config.yaml
n_layer: 8
d_model: 224
n_experts: 48
experts_per_token: 2
d_expert: 320
d_shared_expert: 0
activation: "squared_relu"
moe_layers: [1, 3, 5, 7]
router_score: "softmax"
normalize_top_k: true
routed_scale: 1.0
balance_loss: 0.0156
balance_bias: false
router_z_loss: 0.001
init_std_router: 0.0138
lr_router: 0.000957
vocab_size: 22575
norm: "rmsnorm"
norm_eps: 1e-06
tie_embeddings: false
optimizer: "muon_variant"
lr: 0.00782
beta1: 0.93
grad_clip: 1.0
batch_tokens: 65536
seq_len: 256
train_tokens: 446900000
steps: 6820
dataset: "wikipedia_en"
Below are experts of layer 3 (counted from 0) of a mixture-of-experts language model. Rows are named router (the router's row for the expert) and show model dimensions 0-223. Each number is 128 + 24 x the weight over its row's rms, rounded and kept within 0 to 255. Numbers have three digits each.
After each expert's rows: a language model's description of what the expert responds to. This comes from a sample of Wikipedia text that the model never trained on.

# expert 41
router:113148140145127096154130107111089140117136150161077121161087082117158121107143121155125133099122132123148156181149137121108098128139130092131106144085100071125100166129130125098134155076118119145111179118118114085137112124133087107163122114081124113134151145094127122123124165124130158190160109130121125077160099123176149159122151098126081109137139142102149143129119135141116098102095160138098174171192135162164142120132130136139087118142146127145097126137104136127114146132144133118125127128129099089143146156152103119138114123143143171123154132155163130140114121151125126105099147078113124182100123116139115143134129125156144158150107098168139168138095134178121173135153
What it handles: Odd characters and mid-word fragments: degree and minute signs in coordinates, subscripts, Greek letters, byte pieces, and parts of scientific names like -op-.

# expert 30
router:149136133132153154163149138122126113123082132133144146147120131136132134128124176146123165135090126068149144155131120098152146104166153094150118142116156132179151155136132112112149135108104096115089111145135129135157113162124103117127106117121170116146155135111130116124148154132106146153130116164156145137143108159181108184151163141109100109123115123123129132161104147118043114124115163081095145129142136142121164151153141150142147124149151100107074104124106128147139138113090100114109136137129121058129152180136131136120191129127097182153121172145121118141084139102128143115106137111095146118091103127109130103175127117169134158112081101114119116145097128117117149077159
What it handles: Opening Latinate stems of longer words, often capitalized names, e.g. Ex, Conserv-ancy, Arm-istice, soci-o, Indi-e.

# expert 9
router:158127127133150104130141151133150125112101092104109119133105094123125132111112146128153139109162160087168124099130160118205167132134134106143116156092117098157165131141105130127111143119095160128154109161115113149128119147130110123137126111129192121133124144113127113133084145113099105114122123154160145151159122149151098128126165145137096122144135151122150129152066126153117128138158133127134134132137121075114148117139087170098082144133172119106143151088119150057134166106097138136099152144131138104146157091150127101118168159145094164135123162167145125140109155094089146103129153106095076094121125134101169108127179129147124125118121117079141126138146098135117164077170
What it handles: First words of place and proper names (San, Los, North, Grand), country codes in sports tables (AUS, GBR), and French articles (le, du).

# expert 14
router:140148140165167137138118141091115136094113153169119143146068143141170096109108158127153119104106116153135149133143091116108159087158150124098133139149160126142162130128105126082148179113141119113109100124125108143154123120124102124138131097094110119112118143119103108115095141125111118104116108143155127196141118164168151081172126120116118121104168130119143130132107155146068106085157171114155139138154131182141155131143096190141118132188168113131131138073148095145126152115124128102099098123122118145160132159149105151132131141135140147175120179138127131128117126122091126103131146121095140129188113117119156143153127162152150123122072110083154159128138112116145135139135
What it handles: Clause-starting function words like that, which, who, where, when, this, The, especially after commas or periods.

# expert 29
router:107133122135162172133136134105108122115100138140122137151112084111131090113106112128141117095094061109129139110127141081157097097120129106129135121143125133114145137196117143100137141050118151088146080160126143127156081153154116129125084125123116131114123124119090118127093139117110181118138124116129175138161164145112132136137203128136132149129137113107137130165158125118095134122126096098125153126163109086139115114126136139130118133162125093117162100089151142093144161133120167103133147076124115132151145131151079105137143147142128153163152142133160122139091149103101143089118130116123121132109084125124187090120146115155136197151104096084143137128151101126098108144126
What it handles: Single digits and short number pieces, such as year endings, decimal parts, table figures and chemical formula counts, like 201'4', '21'.16.

# expert 27
router:122170142122143122138157142129113077136140142131144128151121133116143076141119123104161151143079120149125171136151152111111098115094145120152102154123096165181124136113121108119147128085140158121133134108083124101175083133161093108085072144105142109103105125105111113130103106132097164140150110104146094114109157099121126124106191152158116177174113103131138162113096127124119127101130122133104149132100134142169132089139126129125106096154173106137158145118098115088155136105115138120114125125085121117152133091131081098144139169158129132152113137119165172121104110108127127123075122148125130137162087134085139141097113120134138123164099130104141154131082147089139108146183
What it handles: Short vowel-heavy pieces inside foreign names and words, such as Călă-ra-și, Sual-on, Len-in-ism, Onou-e.

# expert 47
router:120146154166117159145136127149121132085122122173103132120107108126213138150100112148105156137114129130145172118140139128167141102120153135123114150136109107122150138127114138144226147108134176137135105150101120133128125143131114120119120145126138122159126161105107105100147132107135135150128094172134120134141152153144096129179144125120076133141143128126135128133060191097089117124142118122145122156124141116141110141137102113124075116102103150091110128064104092094152143126113120110124134141132083140168101131112096096123159136136102096151146166160137120125108113067098118112092148076127132138149107168125183082146135132152140125133113114093122144138150107157112117122147
What it handles: Degree and quantity words in running prose, such as as, much, such, many, several, also, than, as in as much as.

# expert 40
router:112151111128176141140147157098135106112084115133129119136119140110120069105119135133133179114135137113150124119130122094190168142141186110104131124122101119129146156157124099113142149088133095107130097163114129147189109142164120104112122134139140145096133114142121100132094164099091150157116106082148114130127115165137097124156176151121104153124124090120154130135137134156128100129176116124076128126149108147137105115145131151116157077095127132139140052163123154121161141121098107129106140081111106081159128119132138097119119140135098120130178118141117145128136142073120126140073129131107128120144074183113194127143126136148118104133084112150136134147116115133155122147123
What it handles: Subject pronouns he, she, it, they starting a clause, and word-initial prefixes such as re-, dis-, ad-, inter-.

# expert 31
router:138124165156128135133147165108136101112136159174063112151117161161127179155114136157104175084092114096147134153132106114138139105126119125145128151124136190138135151149079117123156158115140098112124109116119127109135127171171111115133129153128119156105130144116128118137136121098093127130113107127134185109110138142117148119122128088127128112127129134119114132157106196139120091155094185175113142119103075105160183134157112113120104146099122125159152119161132103160154125113117145126098132123119133141149079108138078109118132128137111149141124157118155139149118160115094095143151188131118103172167097123157157126103141103131167133151101099068138167134124150098131134137133
What it handles: Inner word pieces like it, km, th, ell, id, and coordinate or ordinal pieces, as in pos-it-ron, Tur-km-enistan, 12th, Winners'.

# expert 39
router:119141149141147108116140129132148129103145160123123125162097106101160115112114106121147115113155125093140127146130139128142122112154135116162100174109139114105171152154127111134148145144127156145141105130106115113109136134106109125147119142085127158128144129086096108131094135100071116144133126126145142136112172126123113187120159106132135139131131129130157180135095147152136127114134131130134133122115100114167150129120051106135101096125179140127146126122106107096125181111129155130099121109128121104133161069144099099211125161130126130121110140111160171134133148115111153119106151119104093120139130129088124167126238111129180144175101134129132140137155098153078175123152
What it handles: Final pieces of words ending in a space, often after a hyphen or inside names, such as Me-at, M-id Calder, pro-active, emerg-ent.

# expert 28
router:158147161112128134142131148139152116140097112147098134111103104105172120125087126167162162115154117125133109137138144107128144140164148110159094115159142128115139155151105092130147158153139126120174134070109131110129132174118117110138124108096138086062134126130117108111115119093115120116132113162132083143130164145119122117146172150136126140110178125075156131179122181128115064078095156127112157128131125095129129129143096109113125101169130143150127103133105112126136109132143168132119123149128151118179102111145099121124153148127082153173131071129115117133125106144108085125119169101101169098133123196130113096095178111148136120151103102093128114162117129139126151131140
What it handles: Closing parentheses and quotes, and nouns or particles before of or in, such as out of, years, season, part.

# expert 18
router:117128134128164118139168165101165110086130112131148057127116180093132136105094147164165116089109060098138132129114150114113150125167159139126130137112138154149110174170124123105144134126124149104144107153128122130146097136150123145111109136155130121093124144132118117088115141128098153194130123097125167146133109117123128093119133152161141153099151141123171147164090115135122111134138134106143132176156118137124121176138124139052133079111119113108079104153127103097125150076097162128125120126126149115148154093158132128141172149144157144142187123158094108141126151078125110128130158105097112098145098151121109137136141136129113149131137138130159166131100102147115171126146
What it handles: Lone lowercase consonant pieces inside transliterated or abbreviated words, e.g. p-g, M-k, O-j-ukwu, w-azn.

# expert 16
router:135115164141135141131172119116118110101119166164135122134094102074112133117120135104134100125141154141160184149137173122182119121132192099171125162133090133139097130137131135089131130126146107092120132147128104148130117143108104128105113103153111139084183213137106118115128138125128194163150126113150172152146118154142119158139115164153103147139163143105135135148116128185135114146137130095161135135131111131137129127168122174148130158147126108120115121119127112101156162118127117122123139117120092139133164133162103077113126153136146114147096179136154195144137178144102126125114124154124089091085100101123146119165132109167148144139135148134170134135138120109110136143149
What it handles: The prepositions of, to, for, with, by after a noun or verb, and nationality adjectives such as British, French, American.

# expert 45
router:163140151153143140127114153140145129134098176147101118147117155139168145123122178129106138119142097112133156129147135117147117117136122113116108161051135136145132126161134123114125134073127085148092141093121078119154113161106112122112098122126169122129112127115123111085118175142136138138145102150170130157122134157196111136146137164108092134191129191120152134140134143124117138114111139124157126124141113128110175156156136120094093105120152125128118105135112101098150122101104121093110179131094129137162118128120119120121142138142102117155125181161164128183111156152132151105111118129118150084141115142088113072142145127194165090112130120138131135161144095110151149092159
What it handles: First capitalized piece of a proper name split into tokens, often Spanish, Portuguese or European names, such as Nad, Garc, Be, Sal.

# expert 33
router:162149147138126123129128110126150125123135142122082136135090113126148117112104161123146130115146140141129120129170133079164104123127123089150084197096138100123152133129135111116151143116136124137170106120103098098132111137106112082129121149117121139125128115069109113133116148111083107175127114130146107143167154114133143167124173122142124143123111136091140178134138152191135121094112102123161147183138117155147161101106042170117131128094168141111152130109133119107129137120124173110087137143129112145122167102146075091166171168131126144136121106132130162124095143145098158130104136121122151105147129104080144141127190122134142122133108131118152126124130110122121187139180
What it handles: Final pieces of non-English personal and place names in lists and tables, such as -ov, -ova, -ka, -ikawa, -an.

# expert 22
router:146121170135162163136139127136131108132085109119120116129127163134157125110104135141144161086120145081183122155132141113113113101162186130140126154123087140107178149170113114135122136130102126116109137163112124138124136141125076115121126133114163157109130159124148109141106142090088115120174110115151188128115146146166092156157178146131085165121184112131115131151094133114144098119145145076099136118141110117145125129166101150143092102109191145097101131115123139098120157127129107112108143119129113105166100145135097127148157143155125139171145117135131128128138171064116155104115144118114100112103090114123129144189171157140121128130143102141119119163146100115105172108161
What it handles: Adjectives and noun heads after the or a, such as political, military, commercial, legal, national, and age in at the age of.

# expert 44
router:154137137132160126142120132116115114099107168142131123145094093097149129102110155172132150103148108102142147141139114115135125130195164131145116115142134140116098161125130114132112132108129120126118143121125128143099118113148109134143128117087118134096162131131102111121108114133094129140141127144125131171129118158125129156141199139189129168128162106094142127140123158108138084095157152166119152142128124146157154111124046150109084123161206163100112126136087101092130155124088148124112162102111159120142122139168112095117119131149103130118120098163126142156106123084109146106081135139109133118135114159115150114105177127138122150142149071092139129149137125102138204082138
What it handles: Plural and group nouns with a following space, often before of or to, such as people, members, services, battalions, players.

# expert 35
router:147130160154126130142141108117109122105139182143118114144122149126129127093111116139147113113109088111158131122134118150137156132157167117060104136117131138127142148126113147118128165142156104061193147157098108101128119136140082085120121109102151170094143191095146121129118135137092122153087100102150119148172128138143121152149139152126118135131120121122175121141118143155083093107113132089128150164115118125146159118124111121147107131138146129141144168154136129145135149127130132132114173076121105106160075140130125112144138140170108175143156143155186126114123142128095095094085150144117123133086097184111161102138177110126124128125117114118148109146078120081164148126165
What it handles: Column header words and numbers inside table cells, such as W, Rank, Votes, Score, Result, and blank cells.

# expert 36
router:127135143142175158148141130107030079143130129133128125145116068130127114106127124163135133121065085108146134173139116143103074093132150113137119126105161083156176132120112104132145149092131066146123141112113113156164095124159126110171087109130112162095142121110097096123141163094099148130153127128126124141170133129112109148119190132113139118113113110122119155137150145151108100085101130142119159145120129124175129126148102152143137143177134115118137125099096111131165149149146181098125178123116106126126124124136097118162124144122148131129129111143169161161080130164120146127101140144139124126165130115120117134152134098130155129141118139095142160144074114109097127142131
What it handles: Inner and final fragments of proper names, place names and words in lists, such as -end, -ford, -ville, -tion, year digits.

# expert 7
router:100143140124119172166134155132099148120139109152128114141121143143143103141115139129113138132138120116134142144135158072154152134180119109166103154092121101116174151134085097112102175111188128095118139152130138099152114122134093131194112163113121125093140161113081124139131173153104116141151094116167128096154117125121139139139160170127111110120191149099132133118083133137113116064113105139146161134157117105122135125155127136133122123134166114127145075129132124123144151119115174139106136122109069094158070133131145115128121116129137155179150128153134114156085152119128159103122136092142153135167157103115131086141131187165156113168134141103131123152127151122103133108141
What it handles: Opening parentheses and coordinating words like and, or, but, &, often inside table cells, citations and lists, such as (Extended Version), 26(9).

# expert 19
router:160146182140145117111117166108123097139100118107126078186108151138144116106116142109131167112129137107138133163129158114160075115090115097151116129106101134119178124125096076125137143106104126119133091173119095118126101130156110119135113115119110135134121110144074120087110145112100156162126130136098121108122140185125080131164133121166109180149113148125134168149161174150140102083161149116100141136149092088158135166122108168127109109132114140128091109077143098119147151114117116085122151128108116077102137131141112125118118143127141134147152134138133120148106130119100128084127141123111128113158125128128174128164128151143138173153107055095128087133128137137116127079137
What it handles: Pipes opening or separating table rows and bullet dashes starting infobox or list lines, such as - Class: Insecta, | 1st, | 2015–16.

# expert 17
router:139143139151169136147188131115083089136131154134117145125098090120153126105119106117144178114094082122145187146154118106110123105129136129100120151112141111121149129131129135081169145131143113106112082126132107129106117120169095135212132121103095135089160108126148124138132137115144172126183092165120120153167107129186110130143130139118124126181121106104127119123133157140110117086119129155128155132155109153136116122193119136115125136150118171131083141142104130121146138129134143122101178137063132124183116119140086109151164152171106149141133120104113138114095139141109151120106119121123147135139134155112133141123128102139153164161117106100166082151113124113075121155127
What it handles: Punctuation with no following space: decimal points inside numbers, pipes closing table rows, closing parentheses, and == around section headings.

# expert 11
router:167142119130125166161131151071071086099117188132097145157130137142117084103138152163138117115103090131144130135152139086111144095147167039106129139101111149166098166136107082113138158116144158124107119141110132085129130134149109124131125150110151142093157156094137125112098123131123149137148128083132142170139167144129096124122117145127132126140140144072129147152140137110115128115135130130073125157131113100138119113142134116072151079127147137123103133150117134132134119157097115105094121116124119103109119135137107101166113154125080126142162101152146162105126127121110141111109156092129135138118103178106147074166140162129143110138070119106162120149083130122149138130158
What it handles: Sentence-ending periods, blank lines, and == heading markers where a new sentence or section begins, plus pipes after table header cells.

# expert 34
router:165134154141180166132146139126107092107095138127097127136095144148139070104111128145143131093153109110148147111159182114126104120147173111144112138110139144165114127131134107124126159076096139142137123155087108134174095164143095103124111131130096155102131121102094109124105131118117168122174111166159134164155134141116145111142177118121111124084136106107148125128126149119143091115098121098158152149130107155128148121172076112146091127148187143118146131153092129093134143133141101113120155110101130094134107120151106094118126139160132172143122141146136110129077179125097150105087138117120156155157142133099137124139140087162136154133118087085161100156124128079160164117138
What it handles: Final words of proper names before punctuation, like River, Street, District, Road, Museum, and surnames or score digits ending a list item.

# expert 20
router:142124140136164187149130129139065096123090148137118141134091075136115120136115132133142146116083098076162137129126108134124101076114143146155113136139134097163141144124138096120132142133117107118122114109113146105178062157213115129133084127073120170105134131123112094137106120126092171129146109158137089131128109131124123112120183157137130158111119108117133129121114131119094122093148117128096156133116104122139131103148105146127098143179141095073115168129094118104156153131135116139134162095118127117133118150150101085151138148145107157158121127137169201127117127094112118120100134149107169135129128119121145118159129123114124126173117114094144098153082145101135106131139
What it handles: Nouns and word-final suffixes closing a phrase before punctuation, such as States, year, country, service, and -s, -ing, -ed endings.

# expert 2
router:126166107133144152134142174128103133115114138135117117110109083114174144089108133129147134111078103126118132113149135091162120126082097125169095140066133146098119152131134117087143141061182120142127153138119101095137121143104131104181108128133119137111161120085123115153107129126117131142112105163129172181117164147150061131196131142161096121141146110143175101127144102135096127124155143066143149156134101104129172130128120146148159099150128141168074121101155104131146134143111107090131135092116160142128111128152090142155154141139113133143100123148130105125131134108120137120109153095142153124127107166095139150127110138145163128155137106149142155126174095124093117129130
What it handles: Inner syllables of foreign names and words, digits inside years, and apostrophes, e.g. Inou-e, Kin-ab-ukasan, 198-0, women's.

# expert 37
router:111118136135128160125128142122116122119096111107112082124112064113156114120101107096154121127114141101143153165137152116180135098171128103156116116146085139140155141146122127131138143127086098119160132126118091109145123134121110114178113143102094131110122144104106128144122203119113149129175080129095117119135143157131116147110138145102102146191137157112137152125100192098103131138165185117145124131133124120126141124129088106143144149113137109125119103117083109153134149106120120140145152088103134113134122135142108116102123144122102111152185142158160175128124173133122134119120188087103109138184134164130186131117163124105158160135100133154131151135156127124058126117156
What it handles: Hyphens joining compounds (socio-political, fixed-dose), slashes, and ordinal or sequence words like first, second, third, new, last, original.

# expert 3
router:097140144133145156139160109103135095089104140122145131165122172114117071136113104138154121137114143115156154115124141124132137083132100128124090172094118136133152147136091128086114134137162151128131117117104127141138117143155083111138129137115147139071100123106072102103118182149132136171143108133122115128154115131143146120133128143142127120129100122091156098140097122142115105112169157125114145158175106087116160113134103120099145094126122122126139130096112121127161140084091126118114115140130159148136097107148122144144153134138106125154140125169099072147119225104100129084094138103113079082102135161126170162119162152129170167162122118122150120143146101102087132120161
What it handles: Periods after initials and abbreviations, semicolons, en dashes, ampersands, plus New and States in place names, such as U. W., Geo. 3, R&B, New York.

# expert 46
router:082134156132153160146164139097073130129058177152124078117128138139136113114108143105123146088126110102164156119134131139123151129146159131137122119096111082139157143166095145126102147099161136109107085169101094151162110154137126092159087139084136137131163137120131124072100119118122163115113117114140133119132175141132116174133135151160084126118137176102147136133135173123107107115169161107085134134145108113136106155145130123132066164108135102117115112139091137098155119132134120115121141117103140111141141134121137143131144128126117176164104150129184116130120144129106132093098116131108160078145153129146127107163143178160159119164119115108161128177149135135140124090115
What it handles: First pieces of taxon names, race classes and awards in list entries after a colon or dash, e.g. Ad-ephaga, Rub-iaceae, No., Pro-Am.

# expert 4
router:106145153136103138136134130113115085106112153159121114121087108126135120136104113142137152127141115124129127155124150117145115066156142074123107121058103134120128139134093104060151145106143103094160145156093123124145111138117121109178117138151097095096139148137062125126119159127129128130132107167149111136123109186128153160140149147123128101151119144102153138149064141104119135105150109114154153160168105100145117137126098127040099112135153153138118134132143115143138153122111113105104123112111107104134101093165143109136137120150110183138173184125121138162095165133133108088129157121139141115177099113138121099113129165169129144154124113081135150139134116112096130106120
What it handles: Commas, semicolons and closing brackets that end an item in a list or a clause, plus and and including.

# expert 15
router:118134154155161138130113129115108122120093133152106106129111102140136154085121140131125130120140111116133136105157132121146111148148106110160097130121136142159173165140126095130185166143143100092105150117109112141112054135156117111160133163096120126126148213110078105124122137136096150137102126148170116136145116151187123120141145144116117123214134147120145123155101122159094105133116129101134136117140113130125118168108060106133119122143146087081123073117090119122123159128127129135120106134107158125129089125113135098135107147139060138163163133141099121178127155130135103087112112075111132127100120150119109113128135107150134131149128084133158140153093130109104164145128
What it handles: First three digits of four-digit years after in, commas, pipes or dashes, such as 201 in 2013, 196 in 1969, 200 in 2007.

# expert 8
router:182156135135146153141129148107123126141106148148112129142112092144136130108117164119128130108130102157151113141122123091146112115129125127121118147139130122168130160125110113134153151109119073099155141137130116145115119109192112091151128136100087137131138164119128117137133174127133116150120113150196135165148165112157115109128121132120124118146122157101143131114150156123104108112167156134141164172114128146138110187184124130136147121193091141134152100135188126105139194121143113103118116151125102097124135116156123072141147121162094175158179154144155127164124128095108126070099167155116144117141079131079117087120106118130110146152110104149113125144129085154118126086137
What it handles: Temporal prepositions from, after, until, since, during, before, and capital-letter acronym pieces such as DD, RB, CD, AM.

# expert 12
router:157114156159147127135157147117114099127130117203111096113075111113151066095106168155182135124135101130134124133131141109094108100160139080100103136117139113122113126138087114070157152129168120093130120178079089137131133150104122109156115097128128113047131109116096099138118137123135115149112092168149126139139129170124134119163155137143089147116153171113153141122160141123117121128138150110131165111169122110144125142133106148087149134141134135132128155121120091159166138131149143093107163093119130100117107136141095120166146172140141183150147142144135112124132128097114108120125136100121155120187129120106096118122134099151118100126131082097137151167115123118153124109149
What it handles: Commas and closing punctuation ending an introductory date or phrase, as in "In 2017," and "On April 27, 2008,", plus year-final digits.

# expert 38
router:122128151173144119136105113111097134103132133153076069124124126110147102092087147114125118115157129135126127108168149128154131130143131139137103141123152141166093130200084120138138121101146099122136099168112096130158101152159116100155097106151148105120163133119108112077122156097127120123154106131180129167162151128141137114171139133138102111150167177115138106162142174131128112120133111115148134123160128128125145142159122103106104128097131081114110083110160115128132124095124134126110105124101079106137084097136117096124134150134120162136128149136187131140128167115107106114141124122122101078171124147088139070174158145163143124120141114108128113179153064126132132110110
What it handles: Capital letters or letter pairs beginning personal names, country codes and genus abbreviations in sports rosters and lists, e.g. N-GA, C. succinea.

# expert 1
router:144135144142137134152130122111081093108047171129122102155140137124121144142107139160098157121121081083145140120129115113112147116157148097120102125124119080119105155101087107128124141111160155122103092158125129118153128159183148125149092134098149124137147156118124127089095154138129133108112144149100137151145113150158080200183107176147138172141134180121175084150117161129081110132130141090118165136152127112157151140155129172118121097165152122122085097124084142133139161120107130118117165117118126119131139119159126129124128126131109175132164144138138130171118113118127126120103167108106114177110114142117154138152133124186148124140089090126129149132102127112110134124126
What it handles: Opening pieces of lowercase words split into several tokens, often verbs or adjectives awaiting -ed or -ing, such as scar, fur, boun, gran.

# expert 26
router:098122136132122169134130116097148099150140152150066137138067106142171133099121138120122129123137110121144144108160131093161106117178158129126063134131130152152161133161134134112141129132123102130159070160110086107152120142133123106127072129088172103091161128076110106128113165099119130173128121084120160132128169137133138126128145109161113133107170134107154138134131127165108123102140155097144147120127130093154130107156110152148162119132146127123138135126129107126158154100100133136101106095130118112174107123169092137169177133144120135136167176181117116151114153094138113121118143112114183103124121112141163143117153104166144134166126126092155106152122109137092158109161
What it handles: Standalone small numbers and digits ending years in tables, lists and dates, plus line breaks ending list items.

# expert 42
router:128139134144101119136123135122130115089103153156087128143142088090129132086121116126153140128132093092151182133121134092150118096140157148126117170123158160131126149129121113143120127138115146124169097104125099136131130150136111145162127151136112125150148162105070111040108158131122123149186125133144168105127152164144134174119138165144118147156173132115156121145120123182115123091110126132102144133112116117163128126157099115133101136135137147113157160119117127113141140113122108107102158141121165092120113142188116145128127176153144187160068156121121202141132115156117102107102163120091128096114131115113138123143126149119125110124125074128144172153137072133151100106132
What it handles: Main verbs after he or to and the prepositions following them, e.g. took, received, joined, remind, buy, for, with.

# expert 25
router:159143144136123114155132114110116092131099128120115119133126116099150153063112168118141124138102126092132144142146128100137134103161176113145121123124121120128175119111108137122206143115144116124127127124127136122138134142134119112125112122142131131113140156095132107103094142118093114129144127099151155132160153168111120144124127120116075121151134151120149130125105127200097124143185139083143143139128133070168191134138078083149080087094137105113112062112152141093139099128115128113109132127120105119190117153124132099161137156146126167167102139130143138117082154120117093122126099100097087141125126179107127142126185153176139132115122120157122139138131118141072105113133
What it handles: Word right after was or is that starts a defining predicate, mostly a or an, also participles (composed, known), and infobox labels like Preceded, Succeeded.

# expert 24
router:145137133148147122152163114067129122113104117128081136140101124106129133139077147123185163085154120102134135177145124123151134089148114127134116119157167104129157157193121121108137151107147117121154116148113118122129119143127127111141103144142110138123143177042133113121109172135117106162142122146114177131123131131108087174141134136163125124124169135101157140134150167146167108125127130102157150167091114082124138130178133147057095146127144127126129132169105137129139112127122143136123120082111124139156124107165109138141200126138123145157123143148137118180111107122107135127122122096116127143137124146075197120143164093157135126147118118134132131126118106168146158145143
What it handles: Numbers in tables, measurements and dates, such as 30, 000, million, sq, plus the preposition on.

# expert 0
router:145153121147128149133142166057146131125127130121131120134107153120128131126125154116166134085114089087146176107137123094140124098155134051135129143055100175120097142142116135129163117095140098136121100152123095124132130160163116119132105139140147119117146164111085112153107133126134123142137102086168118131175149176172121105121121110135093138132122117106119135160146118146144110123177155132100136138133074152162167151132091132123077129127163080117138063129118103159171161121130129128110142106129097115166113122115103095117116126162134176150114154123120171146096120102103124105099156115132112121120114164122187124151163121152124127130141123096153132147132129157095127143139
What it handles: Articles and possessive determiners opening a noun phrase, mostly the after of or in, also his, their, its, a.

# expert 10
router:126146142170111124164124141128094127101094117138137107103139143102137098094122146171120155097140114133154167114164133125132146127128126119187136147065175087106138135135114120115118120061142103102148153147117111148132092152130120118162125146097097199111136152116157100104128116080136120151161114130147119135136096125154129139206151128139154112110166129124151113151084146180118110121159125116124135122195114118130159154108054127112128113128108134157092096136096114102133122113086135119107139086116140095119158099163109105127131169121111138143154142129129105164115131120071125125129117123103164108109129154091171155157113134137132130132109105130143129121137110088112103107130
What it handles: Forms of be and have and modals after a subject, e.g. was, were, would, plus pipe and semicolon separators in stats tables.

# expert 43
router:130151137154112137147156131130101146101111122175126139108134107076168118127109097113163130106109112148155138173129122117161114111124181112108111133123083139157125142152142087132154157127131096134129095185118091149115112155116150117144125155111148121122131123139101106123138153113130131116163123098142108121144126120111143120085137174114112128120129179099136136131136137126091111131094128153116131144166119142140119176148112123116070120145143132063117128070143126117134147118123103108086166106112110114143142086119120082158168133157113150116147149172118165138119145105102107076091096056118120106127072161113164171116138092131117153126111084144155144134094109119116130087089
What it handles: Colons after infobox labels like Coordinates:, Laid down:, Wind:, opening quotes on titles, and words like born, located, United.

# expert 6
router:161145141159155133141129135099067139135099134109119123126137121136139098135113176093149119111131121118152123134126173118118128129111151105149068198150115121113134141142130108112110159113117118132153121138112102117143114162123107106122125158082138173084145133124105107128117144125126104139152107151107144122152157145134112172104159150149099132115114165098154137154074131120120081106095155134121163131124132139132129156144071171118095136069122121110133109109143111079121132119119142125118173110128119110148092130151122056121143150120131136152170181153131101169071134110126147085106113119125133123107138118115153091156149185147134107170104099188155118141143113130122178127134
What it handles: Given names and role nouns introducing a person, often in lists or after commas, e.g. John, President, actress, driver, editor.

# expert 13
router:142129132127125143158106113125132074140084149160102126144096127121164116135107167131161130132130137111164130156165121101105111058118181059183125158087097146118105144116137082112105136085109111150101105105123099102145135184173135066126112128131111103119144131113096106121096165111121156110147115106196124169138165159134135170136122131130139140108156140109131146136087151108126132153149163144133138164128114118161131100140083138105124102142141117137123126146107124127121137113101130088115118137122127130120140111156071138135128155123141155130153137102106165156092124103124148124124163104115136117145104128111107109168118144118166171130116077162137151144115143129072117129146
What it handles: Spaced pipe separators between cells in wiki tables of sports, election and astronomy data, plus commas and semicolons in lists.

# expert 21
router:137137162132132138158135143136134117070093117154109106120119110121107142116115114090139171102122125100126118137136102095144124102069105075166123144082146085132133128183133129113118154134150109132151116153112133090141136158149113112094100155107139114093151168126069098117075119108132106174109121144115132176145116137151103178091124097158086138108143173103141145130120128137124129091145113146097152126153145115130154073147134132125128140090113074108138120142086150132142126096120158104116129110104125121157102121169136087145154165137074111131156160147127109127126133096110155111080126121100129139146143143119090141099125077151124146128128108128152118144129083114084114167157
What it handles: Prepositions of place and time (in, at, by, during, under) and month names, usually before the, a year or a date.

# expert 32
router:159135141150143159120136150141067076136081146114095130121129140109120146106120115130177142107074140140131131136143164110120123120136143126100139139140095144131170157123129128136153143116135160107085138121101139089150141141188096104106120136094171143120184152122126128162089127113134126108131112109138121135134188147124121130146183139122137147137178131094132128169132155173130107072137148129100146134115145157139120098171100140100105113121128141114078123136112130154131184122131154130115166086112124120158133127119121124154122140112119184120129166171177146150087135112123139131106156117126180079111115129110119152137146107134135165125094128124189154163124101114124151127179
What it handles: Paragraph breaks and words in wiki section headings, such as career in "Professional career", See also, History, Genus.

# expert 5
router:148142148144105143134165142149145108134123147132121131141102103108123106106114199166129146111133114086161128148158125128144093108194106095193123132096119108140121137124114123117137136136166115112133113094111133141101128158127112077132114121165122153131148114108138097138133133109067115148131112131172130138186136130136119171131165164130106166162125134068123183129143137128098109098128145081098157173123112106132151123148077148108115146151159156113127146106136129104163151135128142119106139119127124139129132127138100118139185154140130166125112092174100144121101174153126160110110163135125139110131115101084141118145197085120131132140126121080140112136132106133139186138142
What it handles: Last words of multiword proper names for places, teams, institutions and media, such as States, York, Cup, World in Wide World.